Below are experts of layer 5 (counted from 0) of a mixture-of-experts language model. Rows are named router (the router's row for the expert), gate (a neuron's input weights, with its number), up (a neuron's input weights, with its number), down (a neuron's output weights, with its number) and show model dimensions 0-95. Each number is 128 + 24 x the weight over its row's rms, rounded and kept within 0 to 255. Numbers have three digits each.
Before each expert's rows: "comes after" lists some tokens at least twice as common just before its tokens as in all text; "comes before" lists some tokens at least twice as common just after its tokens as in all text. This comes from a sample of Wikipedia text that the model never trained on. Tokens count by the router's weight.

# expert 4
comes after: ".", "\n\n", "==", "=", "===", ")"
comes before: "\n\n", "==", "\n", "The ", "In ", "==="
router:123114150094096150197106134093138170113114120121083099087112114133143139117139141149185145124104119156096117185145176138154167119134127136089130144101156157107122108066134157111113136140143136142128127131119129118125097121095089112109146123108165133131125097142152100113089120131109116134
gate10:137168115130101172200159160100110144118141137154112165125144109136147129129102157167148125115117083128105123088132117144121115158116100122128155094129106115114149095150142134115134126170135100101140099121162192133116116131127125121159166156173148136167159092124120157127122170100134137124
up10:163135134144099156160156114184144135135095144154140113139125150154085081081119122106103124180119118113156112135113106150129151138130111146111125096078131121136147125141147124121138129112135119174132149169163117121179162107127120117138172140115103094133166121178131170129148161120122085122
down10:121109091122132126166106131114141113130122107166107162141150146096090106120168130178146150071127099152169118121127124131084073175118134118151173168145128152121164144134104124121144130146112107098133135114113131126113063137130108156118139182124144117119169144129135106142158125116147134159
gate11:109155100180128129124136106160130127124100156175134123166121129105129156128109114177124102140155150115111130129111083157127122081065140131152081127129140128126133118100189111131103140111122122148141140145156122138137142149069123131111140163112123141121146105159166080172142126161098115142
up11:126088161193133167131149154131136122142098158179166118119126163146127113135122102124104143126126134133126107133085125098110100125134135134146106154100119096121170106133129106144116162069125116173147094157110076138082146158170117102136148121146109142101120110074141101130122135142130120140
down11:135143147155140171146123133122146167127129109158116162118132108127130156122173081129086148163123122146147150089116149107134159148069162104112124128093122142154164102089149109135085099145121136117181123127172151110142160094181115144092140122110141100130113138139165129122130105107119144101
gate12:130150157142119157113136109122093135129141160152093128112111136147095109121136131136155101092195129111126106157112159169127112109073100111125153137126138125123192130084110109092164119110117114116115148166164105117169146102113127158073116124109114132101110113122176147161122126157121106133
up12:114138148119119187159119115165077118154110124137087132100176112150097140149101126160118107111123161179129138110152144110161122122092165149148103109144135128162124162156148113102152126065107126131118159142152106130167104115108136131157155106128123181131129108136095123113124156125125160103
down12:151114153152184132172091122152138135134127157084158121133136135108155098149128143134117131172111106105145126128130131148129102172118159091109100076112099087112144113130168135105091162111170118126143120096131148132150127129076157079173135136135133091123097136120153128121140117109107166148
gate13:144117144124137150127136137109128097127079128160095138136139130096091172168143123116126146140170076100097125132154143100151127120167137185129123151141108128122084149116072114108092087152148107113184136118128145126126137152136141135117125144177147104093108155146136158136113121108120145179
up13:158144142076113165110117132155107098148083146128124150180166146120151131090134136159136087140115096104129124137140153117169091116118116124108105107149142108136189133097125148116130105152118151139139135117135072106124135102108141145123081082131136129138112135180130165114118171121168129142
down13:088109139152175128130125098138100139161132095153163133121145099111106130100136076163115152146122128107133142150095121074141120121133133138104134112124144117125151142115110105154125153074120179141187137151122176145135136140104109125162098151146125083140075134114088123098121147131138090139
gate14:127165164142151115162144176152103161090105127138086089165125121116148113107158156138106165139144127129127142130158150140107152147133114131120138166084127091141106120134154084141127141090112131155109119106158121140125150133111094111089132117091140166120147085093143089136088140078133107148
up14:134144150145136107102122073107095120088157124153121099122122151129093131099141103169116096103144134099114112108109116130115122111110144161104126095141114149100150111134092125124138126153088102142104131145104126094083119108098123173124105092076105158098133163176130106087148102109139091104
down14:116164103129112120113130185141095118155118177123119145101109134126124100127101109138115139104139123146092155127111101113156106135143178145144128169081090119151083145117118134129120117147180161110155144078153159148132129113145154145130110141113090123140096139136112127101133064150078150126
gate15:102118081161165140098139137115114120126126148150111099146133123058141132128121157085132113134084136124153148120178114133109161113151134081101117146154129108097146146135124164165140137137127114121107107131158140132126164139092124120126122106101141099095143146115176129134203111130083129158
up15:150123108130158082113115134133122145116147129141071099126109136104107110104113108146088157139092126119120094162159119174119164144145099158120135087132146157154117157119141120107127137135133138150076134133122106173112114141141147127162176151109133122086178091106122080123111092114092147149
down15:164113123137148174113090162131140149139112151151103079130103180158126135129110160138105151166111154160131083129134112133105139135115132115094124068143153120119102117114132180119155152149113122153132131112109104166156124127099131112075153106104153129147146136128078137096084093130135141119
gate16:146097099099135164119111158140096135110096130115134153130109129133113137124107117141092197162129157116131134117147132174144135171125101113135108163120137141154124099148075165128136151167135102132086096101110115104135114114093107152117090134113142134135075150129121085157136169132146165162
up16:132122104125117136140155129171101119152162136130162109108087133114179118121091098149099173159107138137129115132135146158139165126111092126138114116133159108139144135141105125104109097094131111128171097144118169127104136096091089090139109147139091104145101180100150078125138166127107150157
down16:149106127116144136127171108097099119145126141132168151140169103083154096145169102146150124131116082093148149097211121084143129086124155117129139112168139096156138118167146132120151103128138153107128133113108138121139129154135139100101111107135107100096114129150154146116127158171091131130
gate17:122138136122110119141137105127118122184135095111121100120136122111124115155151168123088162167109095122130134145092176134125141129136139129152117139109171093110153144102146111164082159121135117127090093155104109095137098107161165132127174136137151125100146101095139093144187123137152109173
up17:105088130187109166137093106069103139166135136139086093132123141120147114141100133131140147138103102084142131094104142136145129148140136082124132133140124076149146149111109144116155143144153100114130133158145104085112130150132153181097117106095126081127147161124154104093145154144122113128
down17:126099116140115084090133166144144101116148123106134137103132135111092134187109164138119120131130110143104097145171181147138100127105124143162154116131157082122137131070163154160110108156113133120114153131132154151112147139148134143110096162126138118154064175119132129156128131158145159111
gate18:126090114111132113120186144119132148126091136142109155132074074133123145165068097152138132133158110093099109120152137103089155074155113131135116142174156107118118120087118129146149147118129090074122100123116105131102126123130117102153132114170119134132086142113172146130126114137130122116
up18:140125133115136140152128124117191105156152146117143120141110125117136130159153096112163169104063109150136159147171110113115118110091120098128135128118129112129118151130131135122150102127175097110137123121089113154143120141135120078113119127109169101090128104073126089058128146129122093162
down18:127169093120159110138102146147135108111146139141117094115131171089122119105112115151133103153140110132144145088111090140197150116115164120157146116078144136139154104125141145133107136115138139119133151123120115160134161143118108192111173091115149116134108112089104115169120099171162160118
gate19:128116144138135154120140109148156161113119182116144107152137136106106165121179172122090159141120148164120135124159167096120135139109148107096167149124127126121143130130105074158099132171138134163132149108097143147140118127108184149092103110130148107108149117084160160139142109090131087120
up19:109130119148126151101131111145124141152133144179171146111106142146088120101135127123111155077109115180096116167111111117169136105105081130128143116144099132137081141190112118149135104121104142094140147131152093150164099142101174143131090135124161117091123145153115124141118109108163106148
down19:129090131079154132150112137113132109107123160104141149156125133121114171105152154139097164196150158151120117156138142130142138140102105092124167117153104110130137140139080136126108145136133125097091133138124149130137120132124180153126089146112057105136150151130170156140142135099114081154
gate20:113132109145104140126138131167127109133145094105150107183131128145118132139126135147126084107092157164126101115141123150114123123088098165116078084135147107136118135111106137139106110199128145137141175161149141139110104108123151148115110164149088124131156086090127170127155169115155101145
up20:155126176145146161177154083134128139134186118156124129137133164113121123107109102134123148139111136107152132134131090154143121138105079125079137134118132140155118146177162140100153151122114123103117101116145109147137128182131136106127114177155160172106110126161092094137174141150128158129
down20:115102137092120142120125100136127133131134150167103078101130087136120148165118131112146163144100129116109101122097115111169134144130124119122157112127126116117139118151125133150112138100104112163154147098130160131158110137142104116066089149164170131133104105132101132116160119091176216143
gate21:114106123108142100144124083098134164092151134110137105155121142123168148129112151099178113155135086123112154117144135114194121124151140139101135080128144123094153101104144137153170115153119134171128126132100153128123122144140129130135162133137130175140114116134115153166133166210155132144
up21:120129113143119152097142094111102138121143125169142141124151115160108098116128116153121129157153147124100116186103114160066168116116135106099143177145150136133148098138132141128166154113109112106158111133138099145130126160107155112146110182173117165135132142149177151097139145129122067118
down21:168140105145132133156103099144133118107143115129081146127127093124133167146171137107150129068109142136125135165159081148141107094149100099159146140096132108156129172162122149132127122120129124121139112066116137124104139131139148115152123152097141194139122090135121085132147122150110152078
gate22:114139120146123147068121129135109108100109143131154175120139129144078120101109115126098203119117165145129127111099110150166113091123101117118097120216138146151139123115103141123116140138109116144123113087115114153138129128088135137116097124098169161132123141123104129133099144112164169116
up22:147119116099111164143143111114148124132157151094117110138144121180124089133160144143111150136102154102156153139117119117129171153116160158100095140132162111110150169150129169109146066135127154135132130124143143077103125160119130097141134130124058150176115084137143115145157133144162113124
down22:146108121109116095120094199122105161152153121130116093152165139111133110133100127162155101118140138167149116131096134139137141168112136148150121158078151140152120124159148138099114119177108122131102127132132160092080132149108085152114142121159157158143127103122121096115134090157070130117
gate23:124085120160168093128151161083134146123170116144185158098120098162113112114119153127099151128123136111125128134126142122110100172119182140097112118104138167115153133112084147131161128126113121135141130140131116074159117137128114082097100125079110141140115182139096161144118119145108126117
up23:169115078119129113152117149125110148115146147144116121143103129128127128131176128158160104131133126117087136126164163098133125166115122155145162122146166087104100160138113143132143173128106122142155129155170127081142116125142115123101064079101144155157075130117124157171127118102116102137
down23:116102129100100043146087138121135108114125122119152165133111115130153143146135157124097112129104139150112098090089131126085132174088141152134107112151135170131133112115165140158104146175090107154126119139157134113117151071124148121164133108145141095111100126118113146119103164123141159117
gate24:120118160101110080151122171126130177144158116170124122113134106144127124100156112097118156124126082101118154156100117125143147146141177120156117108156110098118110196153144140154170106113123116102124129111109147094143130140115170110121116158108124167134109119171121077142102109098156131111
up24:097139076127152103135105143088103141131152136132096172096089100169134131096173137140131122094150136104125192114138089156150158092131140123164109108128132123077120144121097129094122140124116104103141128096119132118125142157152159104135143129093155125151178101171142135157144123129118144147
down24:108149135137105133133112140142144142158128131130126135159162117135168161137113114109153088129155144091136181134127123122113100113127146151148105160151093125110105113116144126110116104099161112113124128128137127108071108180128134067167165107160072137083102163157105123082102122102144148130

# expert 5
comes after: "- ", "| ", "(", ": ", "; ", "/"
comes before: ": ", ". ", ") ", ".", ")", "-"
router:131101116136095162172115108184159125144111098165129126117131138112173121114144157138115122143144098130116087179095140102143120177143121103114062141144120093104140121119112113118138125112152103117125104144123122165134113101124118126116150143129164132076096145115082125149184155158142136152
gate10:133086133121142135137134174140122110158126161155142124156157141141164138129146162108148107168127100111123104154165124126105127120156134108134092101132122081143113127141096161089158145134152131158124135166124049067092140123117118157095143121124109154102142144153095115181145135130111130145
up10:163129137134137118133115134130131140104098131125120120170120140140128111112119155155079190169120075135111165075128081126149106085140151140142133175138137064152159118132114157103126132121116151135108159170122135130136149155138073090133171166128137115127116132110118151111148150116137127155
down10:128142151133110174127141127129131141126150113138143108145120118123137174144174135116090111141080074151090176083121123101133128068161125130130120119133112122111113160110159110129133104164107109125146131122114167167168117098165149160100109177127156080107159122101120104125126097117118120132
gate11:106176136139131114121166145156135163118125141131110096187060140125136102148134134105118123127131162077130102108133121115128111088149100086114088122176142125136102105133127116133125125163143106123125119114148115087092141137075123125106112143129135099094191162099141111124157158142143124106
up11:135127110168175140132100140142112107137167186158133120143115181128162076084129151131095134147152153108132081122142140134127112140098108146078129122118094150143080108157124145098141075098128143143144149129094115119141104164115098105122128129132127159145138134146132094135085147101141123148
down11:131110117104158134108119128132103084125151089152118142129113163123129127106162123129117070153148063116138140128181076114101125154151143148146169111121139134145174140190154146152121149151124146115151148137099099153103123121109122100150151168126136125132172120097161110106138149099144120148
gate12:127128171127177175098136168124098095102113136112098104140138100092078111138125129102160130166151111138085122128143134115135157100110135115091101112112092104129131126139099117143158128163166107147085113134112131168111119122099085073137159090138129123159124137116110158123126125168107123111
up12:135114112114101122132127175095203116147085113128106131141139141123160103140111132159108082150111100115150136134104129102125164135119107141161130145094130149124146121129128120131096110085137073105123128121152125114169143084112166117112154128110120082097113149084122119116082126171161159140
down12:111127100142139130114108078150128158108107113162125125122120119146151120110111078165200097110134157138118151160075123101109108118120143163134134136147184132138112124137107134154102124118092148139159128106138132102136130116140121151115077130138171086160166131163123137098130117129181112094
gate13:139175087131127129147124104140125075109116174133162147144140148123145166145186140153129094095110121156137103112138160104120119155147066092129084105155148166082153100106116125108094133109102156086137130129152150124145122124120142147152152161110128132131154141084112139132105140148126150121
up13:127147109119149159174130178149133166137082109102115105131141165103108150118110152131094115176095107102102123127185149097149091116128085118187108088128148112121118128104130147097098131114121096100172125167120175130107092123121143120107115109141127138103131148138127136146107121144113149139
down13:161145150126141134155116145115138171147129105130150116084162151161154114104133135162137126115104111150158086119119128145132122098165104162140131105150125089175085149120120164125098127159154149088130139071120159105152118126143117128122107106119126151139162115069136146083123146109180100134
gate14:102161116170154158128150164079132114162169114104102125158132161135107090099115107149122104122145106123117168078153116089139112114093116143117081128155134128152098152130122108163145140127116167110098144137113149116115155115107132104137130108159207109106101114133102109129125140148114106134
up14:128161129093127154093115117132116081119097160086153119104138162107082121144127120138133089120135148156093160147177139095144090135146118146138111103132102152130129134163083157139164151097099173136109129108146172132147133143119133128153133120168117126113081148142152155134101115186140132135
down14:157138111130125110112135136088134133153144149156119084123123158125137147070080125077128130136144116150096125116151132119153089131167146140161127124102145123092117153116109149134138119149134146123119114133130191119128160155129134111099098094208124091127141142107121142067158146121089115114
gate15:160145132127143145099079094099131123145118170176099095145127138099112074139142171175116109128133103155116117079134149085093124103121146133129145088113125102128117143129122127106108081091153105120158147133136097097139133100142110092135091158140175160131099140153146095140125119135128129139
up15:097133116146143097115111153131106136105134096111132124117138148125092137115117123108166139129137099126124150150135116126114185135131166134094113135104130113111161136108092113079179166083143166127114113168143134154142107158150130101143152114072081137122098188103118140117123168106090113105
down15:113136089110129122100115114122158137135132148116111136168126079143113164144115089155147139104084165166139140124155109143164147137150100146147083110109127156104092197147123160147152117150159141111140104136165100100176105164114107107135139167123145142103108136142092147150147094128121122128
gate16:075106130081133149136151110076138121158168117159175088166121123115138137137154118163151117152131151124145129129151116162119088130116140109123157158181130145142102119139152121127120138110129128150143148094135112161101142109093135099159075131108106094097093133119144141072121133107141136168
up16:129147163117122119105134130113147129143109098119110125111120091120121144100125136184159206100157165115114122151096154139177144090132161152121171125103092151134159135150128144148115100116133103099133134126097197136095085158104128122100154135150116147160125135123128122128144135136131172146
down16:156155131136109144141118105160153115156096136093138135126154195148168113132134123114094126130127133117094186104124121148106122083161150133115153113145148112123171152082184124157162099131132119131118141149133146120157128150127147106126091084124080173111121133171122130148118129153101150109
gate17:144126141144091121126097128064093145155132144126108141090087115106141121120079155109151172098141108113141164124077119148152153125107120151110118120106140086081108163141091121127123092141114095093122106137119133136109139108137149130141140154095168138152130145158130116135126181094095098116
up17:118130112123178130110166160126156161125095140075102118149131126130136153114204143143161115105082152112139161091153114137101126135111113147149128149140123153122108132144162136113133081120102098127126198128123109132118129157134134085154169117114112112091148138170143152108123125150133158122
down17:120124138122103129065152091107142123103135117113146143117132167104170146148150145141129118120071126142081150141114139118145104094139119118092161142128109136145140120124100098121146112153126137102164151111109133097125173080146111129123069162128140138158147094091122131095106098172102142087
gate18:155135108109161093114155117108094107126106135120138146140100129150116112150147141157162160126131117151146144105095095122150120155093093120116123128131118086133110121151068158098141091108117096136154131148104101147103124087126158192182128136153132124132096105150100176174129099130115142144
up18:108157162105111115104093139164136082149173162149130153141100162133084163143163112131132146141144093158105134170139120137138132116113107152113178142120114115124125129132139173135118165117160107155115151130119121164086168097116136112127135144089116137141135141129144141112162080105174150086
down18:120117168147133182114106155151142086106113102119119150123140148089089104143108095128095148140113115155136109129156135137127132064161140134148161094150138178120092117124133107121109172146101107129123162131151152128097116096162130160127115134123088105132119127111140165180140119143153147079
gate19:155161126133099124119153133143129107111136103120087169110137146196138121133136128140118132105133102162125145144138142171106110155099129112136123154141109159093179107099080112105070177122148128091150130089124157121165144108148129106103121123110146154154129120114109137106107171122128076150
up19:160152127150145125130121112110122117137108175186104078126122117119120097155110092107135095118153066131126148143108095114138153127097084166162125137118141085144117089078126157137116106107090182125103122140145124132145129132135128129083098100124148120145118116156143125103126094104120089101
down19:093106168136126102085118098162174165128126179128121147152149123137136139134124156122106174144102124158132119162144087131103127157148122133108116155116119126088118126147110103092121130136122158136178145133114126149126143105129144164108121087154114091135170126172079174111141138171125092129
gate20:129114124118149155154105114110105155157156129138162104171149155112130098142145149117124149127105120134113068142132152103103092124153093145120122116133116103128120156155102122116133137126143155121120126118116187146139086062096079127147109138105141100077089104100101117139103121116169085110
up20:100150132166133106114168132110126108117100150114137155142139117113110147149114117172133134108160116114119150156166139143142122094087138125128111123132143135114150162033097131131117139112142103154149172141138145119172132156144117095069129114139110097128118116115158125137190108119081117134
down20:131128158132121150126118137115122147133127120127155138139151130095133108161123128129189126130086080165110057156169132100138122119112149131116110161125088106119146134105095094141152153097110178130140139133106151107167123065097120107139129138125112139116083127092100111160174106132108136110
gate21:118147117126165128153152108137069073130139126180127109126144125133153146139113144148132162118130150175117071115146141106162126153149106139131094108115125133126130139120134145156145171133116097140111189126165160153132100168124109161104159169158162099152143126118119114169109147140151110147
up21:132092143071118158100140103085142126113131106155106165125137122089135142095094106080111123126091175127120090132137126134160127119143128129104133123134109152148105128157130094091139115129148098112092114183112143149149116133102172122146126123111106166129159070101101126130154127141088103096
down21:161175136137116096136154147149126124096167115124136144140178111126176074111121130100058114149153124113106149123113111152120177112117096149124122116125114109160144101116080130126130151132108135139082134141122095075113168100145101116137162148093117114111141137122129101158112141154106104122
gate22:117153105151149113136136117080149141150127124135129162152136114134144109136099124127118149148163109125123163144107139094127103141126104143137121144115080088127149106138141133112152109130081162184167134137112117180162076118081166119123147126138152158107119144116076121128111119166192154112
up22:137128137120122129131128137121134170128155100161108146094107100110072137100115102168107104100173114113150093170082107116077131107123120182103122140115097104115122137117132119140105107112147174127147099110120159157120122141115176131137102116125160122114124073128118121130106116185150106100
down22:123123144145096124151099124141126133088155121095090119169146119075153091162127178113095074137139131161121153134148120110143123182107148136121148112111137157145095122103127147137156133121102115143097143111181162122144098163147128114132185112128145102131117165118128156134107161158123162138
gate23:136115149152189120117123138148119122203144132138136091128127168160155128129100115137096106158165107128168110153099133111140080069130083105111103148119131099105159129110106126092125155129108173143134152154133157093091127135119128111135134140115170143121116136119131142123118144109178113103
up23:147150138157142145103165122124143150123123135113125071111121107137133079075093114117107111141150104076093149108114122149140130126117121129103099136172118144119102128148113088148132120127098087068107150129099112124144142100102104130135114114178126137110117131158112131151151120055084132147
down23:145140143139138138116140105134098130146141137107152140106121137123064122154104148103083122099149143107116082112144157124083092107134130139117127097126150143157169138136117123144110126108118175129141098105135101098156145130090135097164127112194168143159130155137126114068094107135175121134
gate24:127088104146146081142096139128139086118123106149153104151156121160130113114112125152135132156132156117111143136158153150123135117087113114143146139083163125139126121105105161178079138149117167116106113135118133156162130115145117076119148156089157122134078100096114170171131131123099155092
up24:109108141075096149126112086134099122059134144126110146151118089140139134085111133184144155108105167110107146144142137085173109146141087119133096135156129184138136132137165099141135164135146128159114127144117086093132156140116139138116105143131095113149163093122125104130145137113106133112
down24:118125112135148172138126138134135099125132138156091095138134090102147100125168136162145160109129144130138110122141115118133155140155173110148140126142125133157109088075095153133072118109153089165111142085119092110091126157138097114143134172124143127139127134134123152123120086107174175075

# expert 2
comes after: "\n", "|", "| ", ")", " ", "0 "
comes before: "| ", "- ", "\n", " ", "|", "."
router:149098121103107174157105147125118154133092107118123145114110113130154133135120151161185125158115127130124115141119146163104178093153162103086096121160100138110124116069111129127129118140122108121122062143144078168127156143104099130156121164144132140097084155125136119161142135145107128117
gate10:088143179105122138143132139132148082138099132121116123175137150133105124128152147149081118136123079085140110135135134103101090143141153204122111122113126185110137123157093130099127115118142164095122128157135113145128161145108159141157121133089124084133086127132154136170135134108128127159
up10:133140138142101125090095129127118173138103136134137131156130141164090116127154139171155109128169094091127158140108152112149121146126140176092135165118145180138085121129137157181121112131100157109140131112148124127107121110117123092118091142083092165125093121110171123094117134106112076124
down10:104098162109118091104162128180120104123135133113167094129098156139099177082127109116121141158125127117076168102092145154138118115138113100127138102109157128120135056137183099112148148098144164150124101139144154108128139120141111152118129138140092146140130092102128135099113118131141107106
gate11:130125129109085113134106149139115115090130154127150148127133162134108130127155136129140134060133098130123077080185126153131167117095146076119158145143131117156104149147122099154094105135140119170137119159120137141133154070112155105139116069140088119142120094097111150131112125143121125141
up11:114144140119131152118114115113118110151113096147135134072113075109131136139094145136111114080141079119128106105180129138165139129128135090124136120142096129076140143110141130115105112119142146155124073106098094136144166123128152162097128135087102149153130104128094158131156166095160080124
down11:160063109137144127139113125175163097171148114153077116107128155139066113114131129113130131131172124140154134131121127111127177116145095129080101158090160145100122146123134169126148148129133085136126144123115145115134103135144171132149149157145114135104140185143136144145153109148149129160
gate12:109139142078129134122110116156140150092141133114126116143117126150120112096123139151148164154116131122107146133141122155133115126112089085111116090168137076121172155123129146112131138138169151090134098144110162200121128142123103160127118137119162150121094119132136165082118139171082071126
up12:141145127139121133107153139097173150128126130086155136134164137133130135143140057106120157156112117106125098104082153151104159114092135148130139148097130108164123131125110137173092114129128148105126123117116140110120098114105120127124173144103086156090085090123141088139134116068126110178
down12:150120153122138117151144120117151109120153101125094093145126129152155127162134157085126162120110099121111156139103156189132175148101124121148102133157106105108129124132128101110121129170115168135137141148120113139149117128124151091160129122117163185088102089167095148148081123172143087125
gate13:125146075159108106139103108145122106117140106155130134152149123132154131142093157179124144078124118144133113142086130110180099144126119154107108156125116139115123144087154134107138136117136089128180178112170139096156150156108144161131124121182145117107102112152110129133098143130103151074
up13:134142125158131153171127102135142130112121160158115101118098105135119101133142131123109151131112113082146160152129094152131121071139092127123125108181099123144079121133144149124135156126179147140126105169139153156163155128160152088115127143109162189131159165111136148134165130120158093113
down13:115146125144102149082110155107119121119111120114099156099103094149100103133132108172125141132113100124097096124105140163098110130161122131134166120129101148136154141159081143155131178095104107123135103139134154159175140131114112128104151102160066137108174145126135123119141182091139090128
gate14:113071122089147112117116101134097126120163115140125117166135119146128111098166107141122111189145136151149147115155115132105153118118106093081120087148124113156154091156109101144177099143127156107119116139075104124166135100091132122147121162128107127121141139097082125138105130083129134162
up14:137098097144167101136139108113136157124111152064118119144143132129114134085147105153093139135131108077133155139116164130146160159097112136161113126149094141079064163137127125141118125120164126116138106140106155131124163117136123128115108149133122107095108141131106124108180195111133086126
down14:123103154144165126187085143121073149121119139099145146118148134097129133128142159160132154137114130146140114156140116122137140101137138139095089089161173138106135113099135123109167111140162183108139150133135138109088133124109119101131096178112142177118108124098148124101103150139174084133
gate15:073133122116154153113128128100145108101158163155143077125116092123101093128141123111165126148151169135109138131121135146109094148122111153142156157125154147039090119165131119129097111155152142132115136129102145159143128130124165152083115093093126134123132125108115146129087156142137130167
up15:178120151151159135111164135144118151141112136098121104150166112130170118074106143140112121167101150119118087102129102180134133103142105140097092124163100153140158142093138131132141139104089121094162130150109102133148156126107125087137130088132133146109102065126119126085124151137114104148
down15:134109151168148082103137111130125127138113131124121116073132131089146115150204131127122125174170111139089102160112121100106104118143148193123094134154119149118145135115136105117124097137134156148167113172104124168128114155156117118122123107134116138127087169108110101152177113128135118123
gate16:138109130146116099154169156133130124120088095133116091130100121126113124145129098135118111150111066129107160129176112103112127143136097143094108148115088113116113117115129125163143149155091174110107093116122155123138147136077121127130080147105082132097120149126146116128133126167169128057
up16:080126128153131123174153115139103135138150130074124147101102162146153142153131187087138080134124125113118119161141149141154139107128120149165122087075111136126125156093139147163107130084136118109149098149167153135144114119112092104111099123147137137152134151189122092117158124122126142128
down16:126125138143097104131140141107131125144120112153133178114112131124137127162165140133058105121108098151102144133126169140167085144122140152108142108162095141125078154149149134115139126107092147109130164063140118184132140093176123138140141144131066134154089137124134142105113141140133115120
gate17:150087129084117129118111134142110189128133154086156140092163149131132110119108138138142131135127132103087115175128117152163160105130126145123138140143145085120137090122146144131090120104152143159116079114111138132126145119127121083135139177157132119117126104116115136186193180135125108104
up17:123088122117110129123103115140105079105151144145123148094146111156163124124123056125129156148152113138124120124154118126137120128175179124130099071149093148142132097102129134159124136154140138128109143082111090141109168112114129141135155185160137138064114121121132104116131178122122141123
down17:124128163100172096147095158148143113140150157140112124136152123119118088125126149152124098143140112127143127117158146093135153141128131149106117112120124131114142149130172175123147122143141117115086102131157089114129116159152127060178138156209133127135129120154139159177105112078113138128
gate18:114176114101163119134135133114135116103142127115141125074123117158081127115150157173112096094105137114116081129144177182140124133156157136093099110114133146144102142158092150128107145117113163117127127124112120113127165113160161103107077132115125136141177170124127124153135132127185145138
up18:152110148114115164127137130130124081108137132132095116118146121116172125136104173128094110129144126117146117114138138118181118150072160096131146113174105118146155193130099099128149147105148141146107095123172140126101194100125138098174103127140121126160121121136140116096098158104111109116
down18:137107106110136124136090136107145124106147099110125115140178112150202158131099184132120121115129137082123122092119172121127145168131133136116130127111103154106152111106150152094120117139138146090156153108123153077124150132079171140128122129161140147137168131097144163143155106100158110146
gate19:057118160150122146148080130092103093127102131137133129112090136124143139126136096136116121068178140132142144151131150130113123138080131069125185123138154112124125190138130129152138116153158120123119146149132145129142130117104135165102105127104125154109133122139170143107120087158116168121
up19:119112097169150146086117125131106156128141088124123096124125112105114148116169119111140105182133108131147118110071128154110180122116098114097132109144142135156113143115083117151085149174110134154087171157104128128137110102088160138162107145153100150166150129148145098138138109123132105111
down19:171118132098126104110107066129090080129123127139107120112120064146175129101162143135149143147104152136141157130100112139107148173109107143146118143152132150097174140134139096135160170094105080142121145103126139126125137123111133142094114135135151147070150145108134126158133164112121158109
gate20:138125142092101152140097102143086155053083077118144123147159149101116079104119089105129133099117123124166159128121116114099133138125101108128163106135137110092137092123091116108117106136124091123119106120146120121129103163098138098142127128086107160118171125119132141154120123109133084094
up20:103137143167144107104094098125130170129148076097184166183154144127133140133094132129107140150125129108159139113142147132127137094146148122165113099123131132104106098105114103129153112128122145142104102127101122153136091083146096107104126100146203100126139134146115094136133111095136150091
down20:160110139175109114097130129122113146105148122107115141147184091080141103104127098104188124127145138112088168158120122163097123118124143114127148147153148165125064121127120166130143128082109109099097083140140150147159130111137115136137129085112115153112158097152132144143122116149105108146
gate21:154142125149155096120125139151145132147141150117121135131171077140153119106116096146131108175147135120100108123130133110144105126147147114121108154126083103101106169105191112129160138140116109098137137119159134080178153114133100125078108119127142147111098188116142162120160153131138181120
up21:149115118100104179121137115106118115120125135122104125104160169128128115126154168131148114146118112167124160070088130128129130159127135105131145130149113170088175115142084132148132146148133117128124108128157128127131090131140170133174169116151067170110163109155160135130170155099104114124
down21:152147118145164156103110087137157129109107144132142187134129148158084132145128121139099157138157126139142141158113128110115124167158159147080107122156100120105124146129147147136119128121099101138107090111108111158192149183097124119136121181127133104117117156156143142073168122112136116128
gate22:139102104140081087117109099163153117133122087174148132112153079139145128140151096160115152102149121158106144120136123107107123140149094093086097084171099105109141143147138119093098144133126114140142125132114134136150136148130136119107116162139127075128149108154110092147166165178137147096
up22:128156125094142130130087098121075093112169108111111095146162118115153105125116130183111089151129144122110092173149147171127135154108163112122114121127122129126097127165082137129157113163123152128130106129111131146096144171137140110136099121107076139133123104078123122136114166097110137171
down22:149110146089130122109140150138129117145145110149116126051100135119131084118119137097138145143085142094168155096131103116144096213128142101155058107120157123110148145146147141146098118157104119120104159156082120144137113128115124116115155140126117130141136123164108147101135138139144126155
gate23:100108118091088112158151177137104122123126059132101113143112135122142142077111122144139141141136119094130136108094162121086165149108129100120123092140117126102099134097113180110140103145139145163087142127145114149123149079115095119146120152111104072167111141138126128153120128089142144140
up23:147130147134107119104127101142083152160144129097130171144124130140076122148094106141151102111144134142133117147102118094144150131154106116151117133154133090152136125145145088118145136116163102135132152095098092145148132194119111111132138135049094139116136138098063108163132137132134110157
down23:162113100077120156110152131112161132142136142125118137125143094116129141100140111136122155141084143121156139092139152122109127130153093190174125138134146074094153132142110128100118167111141105164080141155146150099151157135115125107168146152116139158138086131081146112113112134165147092104
gate24:095141133119164142173147146123113115129161121112124135143138163135187144176137106129090154161082122080121121156098098153104084106112132106102106115126131130113134128088143116102149142103114185116123117118100105132150125102100121113141131098185136130106109132160176115127128164131091133101
up24:114120123090083120082130157164121091152131113132109140157153136146132118113158166137119160117159129128133152135112097141084142130110190106105122127159143110111143084113119091177164162121118147125131130101097130143160158114107146150118111128145124121100107145082119139110126164120130143203
down24:120129151140126167194093134085147164108096118125164100134103117142116156149091134096125146139095138133106121122100093163110132123142132142105120107190128165126150128110152160139143115113085074111164133133108165135135137110169078136118125127155111096085157138142142130157141147117145138132